{
  "d_expert": 128,
  "d_shared_expert": 128,
  "balance_bias": false,
  "n_head": 5,
  "positions": "rope",
  "init_std_o": 0.0434,
  "lr_head": 0.00687
}
Below are experts of layer 6 (counted from 0) of a mixture-of-experts language model. Rows are named router (the router's row for the expert), gate (a neuron's input weights, with its number), up (a neuron's input weights, with its number) and show model dimensions 80-119. Each number is 128 + 24 x the weight over its row's rms, rounded and kept within 0 to 255.
After each expert's rows: a language model's description of what the expert responds to. This comes from a sample of Wikipedia text that the model never trained on.

# expert 30
router [100 123 122 138 123 135 137  76 106 114 149 166 157 162 164 111  79 114 127 146 138 122 136 149 152 149 121 137 107 155 128 127 139 119 129 125 159 117 106 110]
gate0 [ 79 163 140 150 188 112 114 129 139 114 130 129 163 107 109 132 132  99 141 129 125 115 131  91 127  55 184 104 109 161 148 133 156  89 129 130 120 107 151 142]
up0 [117 140 121 147  84 127 123 131 175 140 140 155 101 173 151  87 110 125 118  93 147 136 108 110  94 119 166 153 137  90 134  97 138 121 106 123 157 145 132 128]
gate1 [125 139 119 127 106 128 136 110 114 163 128 162 120 120 140  98 142  98 160 107 140 146 113 118 106  99 151 111  96  97 143 115 159 119 100 149 183 122 111 120]
up1 [115 130 121 126 120 112 155 136  95 105 151 144 126 155 152 115 154 126 145  99 150  82  97 128 103 146 110 138 103 144 111 139 179 145 128 125 151 114 115 137]
gate2 [156 100 108 104 127 107 139 114 162 107 121 122 136 118 154 131  97 160 124 151 153 111 158 127 177 116 138 136 140 136 135 137 134 100 113 120 122 133 143 141]
up2 [138 110 131 119 161 124 105  67  86 122 153 133 137 123 108 109 128 130 110 154 138 179 117 115 144 130  90 126 188 125 105 109 139  68 116 108 118 129 132 130]
gate3 [149 155 116  93 168 139 123 108 103 130  90 127 143 119 143 108 108 143 120  94 108 102 128 152 109 146  94 136 105 157 121 126 122 134 126 133  86 125 121 116]
up3 [ 97 118 141 114 115 120 136 145 123 184 138 148 141 171  99 170 115 102 144 113 119 140 137 122 109 106  94 157 177 156 105  92 137  94 137 124 112 136 117 122]
gate4 [142 145 118  83 144 161 122 111  97 133 118 137 103 134 102 130 110 122 136 154 107 132 105 172 147 140 141 162 111  66 125 144 103 108  96 109 135 149 172 139]
up4 [ 99 129 134  99  72 133 101 119 143 111 178 147 188  99 127 177 142 163 166 141 112 113 164 120 140 152 193 173 119 101 166 130 157 142 157 125  90 125 130 109]
gate5 [100 115 107 137 140 119 130 156 130 105 121 111 128 143 139 124  96 133 112 115 134 109 136 109 119 126 115 111  87 119 154 105 146 108 140 140  98 119 129 123]
up5 [114 127 129  83 125 139 110 100 101 151 138 153 103 122 108  97 106 157 143 118 167 119 117 167 117 116  95 120 130 125 132 141  93 123 137 101 150 100 104 117]
Description: Inner pieces of song titles

# expert 29
router [115  87 157 110 119 114 133 164  93 112 111 115 121 135 146 178 146 137 127 148 107 122 121  99 116 102 129 115 114  91 121  97  94 169 150 153 138 132 121  99]
gate0 [115 142 117 170 175 160 111  84 151 136 130 135 149 133 103  60 161 123 130  98 133  98  81 119 113 128 128 156 120  91 167 139 147 138 142  96 124 155 153 154]
up0 [153 144 131 143 147 141 125 157 127 129 103 132 151 122 142 131 107 103 159 128 136 161 131 115 171 143 139 145  78 162 144  95 101 115 121  96 147 125  93 145]
gate1 [124 118 182 109 133 132 123  90 129 137 140 105  97 145 125 186 135 116 161  94 136 158 134 131 130 152 160 170  94 121 130 148 149 109 118 151 133 110 126 148]
up1 [185 123 162 163 130 147 110 126 121 145 127 111  95 112  81 105 182  99 126 130 160 121  95  62 108 122 129 141 120 176 141 119 140  81 147 194 102 122 134 155]
gate2 [126 118 178  94 183 142 152 111 114 125 103 165 122 124 144 150 140 144 110 154 125 174 167 180 147  84  69 126 131 131 149 120 130 136 132 149 145 126 152 167]
up2 [127 158 132 140 124 128 148 100 110 182 147 140 170 139 178 103 161 130 101 122 136 118  99  99 133 128 126 141 126 154 107 107 117 155 151 124 147 117 120 115]
gate3 [132 109 119 122 174 138 135  98  98 147 107 109 104 161 102 122  98 138 115 141 147 132 107  97 111  71 100 123 135 120  98 135 117 110 138 110 138 151 157 150]
up3 [120  99 119 187 117 117 127 135 114 177 117  84 126 110 119  98 137 123 151 120 145 126 158 130 182 144 132 110 149 130 127  84 117 121 163 177 123 137  89 153]
gate4 [112  92 134 150 137 125 143 133  83 126 114 143 100 123 110  99 160 161 117 122  77 149 121 156 155 116 133 157 125 110 126 124 138 120 153 112 133 143  79 157]
up4 [115 105 114 127 152 117 101 168 109 143  89  75 136 120 107 160 108 102 130 124 143 149 126 111 147 153 164 153 111 113  84 121 160 108 174 109 167 122 119 132]
gate5 [107 147 112 126 124 117 155 138 109 146 123 106 147 116 152  99 130 133 170 136 156 137 129 117 130 145  79 124 155 130  97 123 158 142 127 117 144 136 150 120]
up5 [129 119 151 120 124 159 144 138 135 102 142  95 105 133 150 141 113 120 157 132 114 163 139 153 116 101 159 186 167 150 118 156 146 122 164 127 126 120 125  94]
Description: Pronouns and valley pieces

# expert 17
router [143 115 137 178 175  99 101 141  86 118  93 121 106 124 155 155 111 115 113 152 101 126 166 153 151 127 147 107 120 102 176 132 115  83 191 136  93 141 133  99]
gate0 [122 124 117  94 127 179  98 138 131 134 160 113 136 134 135 103 133 115 131 158 105 126 181 119 170 118  70 148 117 136 147 158 159 149  99 137 128 134 140  99]
up0 [110 135 122 134 131  82 141 134  97 102 101 157  84  78 181 107 124 102 125 162 183 167 102 130  93 118 186 147 153 175 130 139 152 130 155 137 134 117 124 107]
gate1 [117 124  89 108 121 149 117 138 129 142 170  87 114 131 135 100 124 129  88 105 162 168  89 105 138 138 115 119 130 119 121 119 133 157 139  96 137 109 121 111]
up1 [159 154 136  99 112 119 126 149 197 117 159 156 134 101 124 158 123 154 155 136 106 134 150  96 107 157 125 124 144 112 106 126 108 138  93 114 118 171 119 123]
gate2 [ 93 109  89  97  95 112 144 165 154 130  89  85 130 160  98 123 128 118 163 115 115 170  98 139 164  89 139 169 135  80 151 111 137 109 110 148 100 151 149 129]
up2 [150 142 137 178 126 127 138 126 118  97 102 142 143 142 136 127 134 148 116 130 159  94 128 122 150  98 108 107 172 104  94 138 204 146 142 117 143 134 114 134]
gate3 [ 99 113 162 138 132 147 129 129 122 183 124 117 138 184  94 102 131 137 150 111 112 123  93 109 123 131 166 123 123 114 130 126  66 161 114 102 126 170 124 140]
up3 [181 120  96 165 118 133 157 108 144 112 132 132 160 135 103 135 119 124 159 161  72  97 123 124 138 155 116 130 130 104 138 143 117 120 127  97  89 155 157 114]
gate4 [115 151 123 143  99 139 121 124  68 137 125 155 110 193 107 157 109 114 147 126 118 136 121 105 167 121 149 109 168 101 130 128 121 127 121 142 136 151 115 155]
up4 [155 110 111 122  93 156 110  86 151 100 129 143 124 147 149 151 143 114 116 105  87 146 148 113 121 170 171 152 155 116 147 124 114 112 164 115 117  57 162 127]
gate5 [113 138 112 158 153 120 134 144  94 120 141 132 132 123 174 184 125  93 114 138 136 168 121 135 161 126 132  86 125 148 142 148 145 118 134 128 123 117 134 165]
up5 [144 131 124 135 133 142 137 118 131 156 178 117 117 200 126 120 171  96 120 157  91 104 104 140 128 144 111 117 130 101 156 142 122 163 111 109 117 146 129 135]
Description: Proper-name modifier words

# expert 7
router [128 128 136 125 121  90  97  87 151 171 156 115 121 149 103 144  88 129 147  77 171 168  96 143 106 124 130 171 137 137  94 107 112  71 139 137 141 106 102 137]
gate0 [162 115 137  97 162 141 138 138 116 136 118 102 107 110 151  82 135 135 130 139 134 140  91 131  70 115 172  99 101 110 178 138  91 139 152 116 126 145 159  98]
up0 [136 111 118  95 106 118 139 143  75 120 184 149 172 153  97 126  93  87  81 124 154 117 118 150  79 126 165 130 158 122 116 148 123 123 114  86 117 124 161 125]
gate1 [114 191 125 140 107 160 143 118 174 129 120 110 121 160 138 124  84 129 114 134 131  97 110 119 132 133 129  94 115 126 117  92 152 136  91 158  99 108 152  65]
up1 [104 141 147 164 176 139  93 104 148 134 123 130 133 132 157 137 150 134 110 140 140 132 121 156 152 147 108 124 101 132 132 150 125  77 107  99 149 125 143 177]
gate2 [112 157 141 153 145 140 114 121 140 139 135 149 127 144 123 109  81 149  78 138 150 139  87 156 127  91 109  63 117 163 113 117 107 161  82 142  97  94 128 129]
up2 [140  91 108 107  68 119 167 129 149 121 145 147 146 136 140 119 121  92 129 120  72  78 151  89 141 153 113 135 127 122  94 101 176  97 138 133 131 149 116 119]
gate3 [119 102 115 135  97 116 153 137 174 173 128  91 103  88 121 124 142 103 144 120 107 124 123  69 132 108 150  94 102 136  84 134  88 179 143 116 138 109 130 123]
up3 [106 168 101 116  99 106 139 160 133 119 167 162 107  80 127 137 130 119 121 141 137 137 149 168 102 125  76 114 123 116  79 130 108 125 142 112 114 104 147 116]
gate4 [131 125 123 162 156 157 102 124 112 132 131 114 153 150 181 134 124 134 122 147 160 152 110 110 166 120 190 163 149 116 105 125 105 124 195 169 134 141 121 109]
up4 [133  93  98 149 102 137 111 129 125 109 157  70  69 103 113 110 126 121 125 153  88 148 133  77 147 139 163 101  82 131 113 108 154  91 150 166 123 106  93 133]
gate5 [165 116 115 115 153 183 127 122 128 108 133 152 100 164 134  92 140 149 158 169 121 112 106 140 124 130 142 114 150  70 131 139 112  91 154 149 141 140 161 130]
up5 [117 153 164 156 116 155 127 108 124 144 128 178 149 152 144 141  79 131 111 130 130 106 159 161 158 100 157 158 115 117 143 121 133  99 104 104  58 123 141 119]
Description: Past-tense verb endings

# expert 18
router [131 125  97 140 115 136 150 135 111 148 120 139 105 110 159 116 118 121 152 137 137  99 154  80 110 121 141 107  96 105 130 154 118 101 159 126 129 178 104 159]
gate0 [163 135 102  94 118 133 147 128 120  99 175 142 133 137 140 139 120 119 165 127 102 101 133 130 124 122 183  95 110 146 148 146 110 137 170 187  88 125 151 144]
up0 [124 143  98 169 107 100 153 145 114 118 145 149 116 136 122 109 132 110 126 139 175 120 162 122 109 134 103 135  83 154  93 132 128 109 163  85 122 178  88  87]
gate1 [151 105 123 130 166  87 114 105  93 114 136 118 102 121 107 169 165 122 125  88 149 148 137 110 171 144  77 134 160 115 126 182 153 116 154 107 157 124 162 118]
up1 [118 158  92 129 102 115 176 111 114 171 162 109 116 113 103  97 109 144 141 150 140 142 143 114 156 122 151 119 124 158 113 105 135  91 146 151 138 155 148 157]
gate2 [112  82 127 143  88 115 171 101  97 118 135 109 143 126 120  95 152 106 114 118 157  98 148  96 157 110 115 160 166 159 138 160 168 136 160 123 132  88 127 127]
up2 [106 144 153 139 140 131 100 138 156 119 114 133 133 152 148 173 131  97 131  75 148 116 104 167 121 118 104  73 152 101 119 176 146 138 128 135 135 103  80 120]
gate3 [139 150 101 156  97 121 139 121 126 138  81 104 167 153 117 152 115 145 154 130 140  91 111 151 151 110 139  97 133 130 102 108 126 122  97 126 120 128 115 112]
up3 [151 145 183 138 106 139 127 105 131 150 120 170 117 131 114 121 125  92 100 137 104 135 125 124 123 123 115 105 135 156 128 106 140 131 160 124 157 139 125 102]
gate4 [ 97  84 151 120 103 123 185 125 120 164 140 138 139 173 128 114 142 137 142 136 101 128 120 114 131 106 138  92 129 160 145 100  97 140 116 111 157 126 183  85]
up4 [105 126 116 154 123 139 103 150 132  99 118 175 121 100 163 159  75 100 123 106 139  90 111 138 110 126  96 147 128 150 140 102 128  89 136 126 130 115 155 189]
gate5 [158  86  99 131 141 151 118 128  95 152 127  80 151  86 117 120 183 108 102 133  73 104 122 145 157 130 117 153 151 155 146 141 133 107 130 169  92  82 114 100]
up5 [104 157 140 162 120 160 203 132  99 131 118  91 138 156 185 131 109 126  88 105 139 114 155 118 163 130 166  80 105 123 153 135 117 163 128 104 117 186  82 132]
Description: Personal name pieces

# expert 23
router [ 66 107 117 158 116 108 103 135 155 145 143 126 145 112 140 111  96 119 143 140 143 104 140 118 139 141 129  91 140 172 156  68 139 130 113 138  79 169 165 131]
gate0 [145  99 133 144 176 131 145 150 145  80  90 159 152 147 154 119 120  84 130  87 147 115 155 123 129 105 127 142 173 143 132 110 137 123 137 123  86 146 125 120]
up0 [165  80 121 124 111 122 116 115 133 127  93 111 131 121 189 128 123  98 114 129 134 118 125 139 147 171 150 103  84 123 119 124 124 102  95 140 111 148 156 122]
gate1 [115  86 129 152 114 134 168  67 117 139 127  99 117  90 146 127 145 142 115 132 150 124 105 116  96 120 142 137  88 132 121 113  90 131  81 153 132  91 107 102]
up1 [ 71 120 142 160 126 132 159 131 146 138 117 140 140 141 131 125 118 126 113 121 150  91  78 114 147 117 122 114 156 147 118 116 115 110 198  67 150 120 106 105]
gate2 [131 139  85 138 132 176  83 127 110 112 120  93 122 139 106 136 102 145 133 124 118 153 131  69 143 112 131 135 108 105  83 143 124 169 133 142 137 132 101 146]
up2 [134 120 142 156 126 133 113 184 101 135 122 124 155 122 103 150 106 170 134 105 109 127 155  77 118 118 105 121 120 128 115 129 183 123 102 140 116 141 125 176]
gate3 [106 123 102  77 170 120 119 117 117 112 136  84 117 166  74 134 134 164 113 152 132 100 124 103 128 115 148 139 110 116 166 118 106 106 143 101  95 135  96 115]
up3 [117 157 115 110 115 131  61 109 119 143  87 125 110 130 109 160 115 136 119 113 118 156 121 165 124  99 110  86  96 133 145 160 111 142 131 139 114 130 114 144]
gate4 [164 146 101 113 149 154 117 130 125 103 201 161 140 115 113  99 151 124  92 158 112 105 142 166 129 162 128 155  83 125  95 155 122 142 156 100 121  94 140  87]
up4 [102 156 158 115 134 115 151 103 101 144  85 109 159 114 125 141  66 162 127 134 124 137 134 150 160 139 142 143 112 154 148 161 102 135 102 163 127 136 119 160]
gate5 [134 102 101 137 156 156 125  96 131 143 137  95 103  97 130 148 164 137 147 171 162 126 178 107 107 121 134 155  60 140 146 115 127 103 110 125 150 115 109 113]
up5 [151 158 112  97 118 163  78 130  86 132 137 132 112 136 117 119 120 138 149 129 166 138 139 102 136 144 182 109 130 168 137 109 157 169 178 174  73 122 128 109]
Description: Spaces before numbers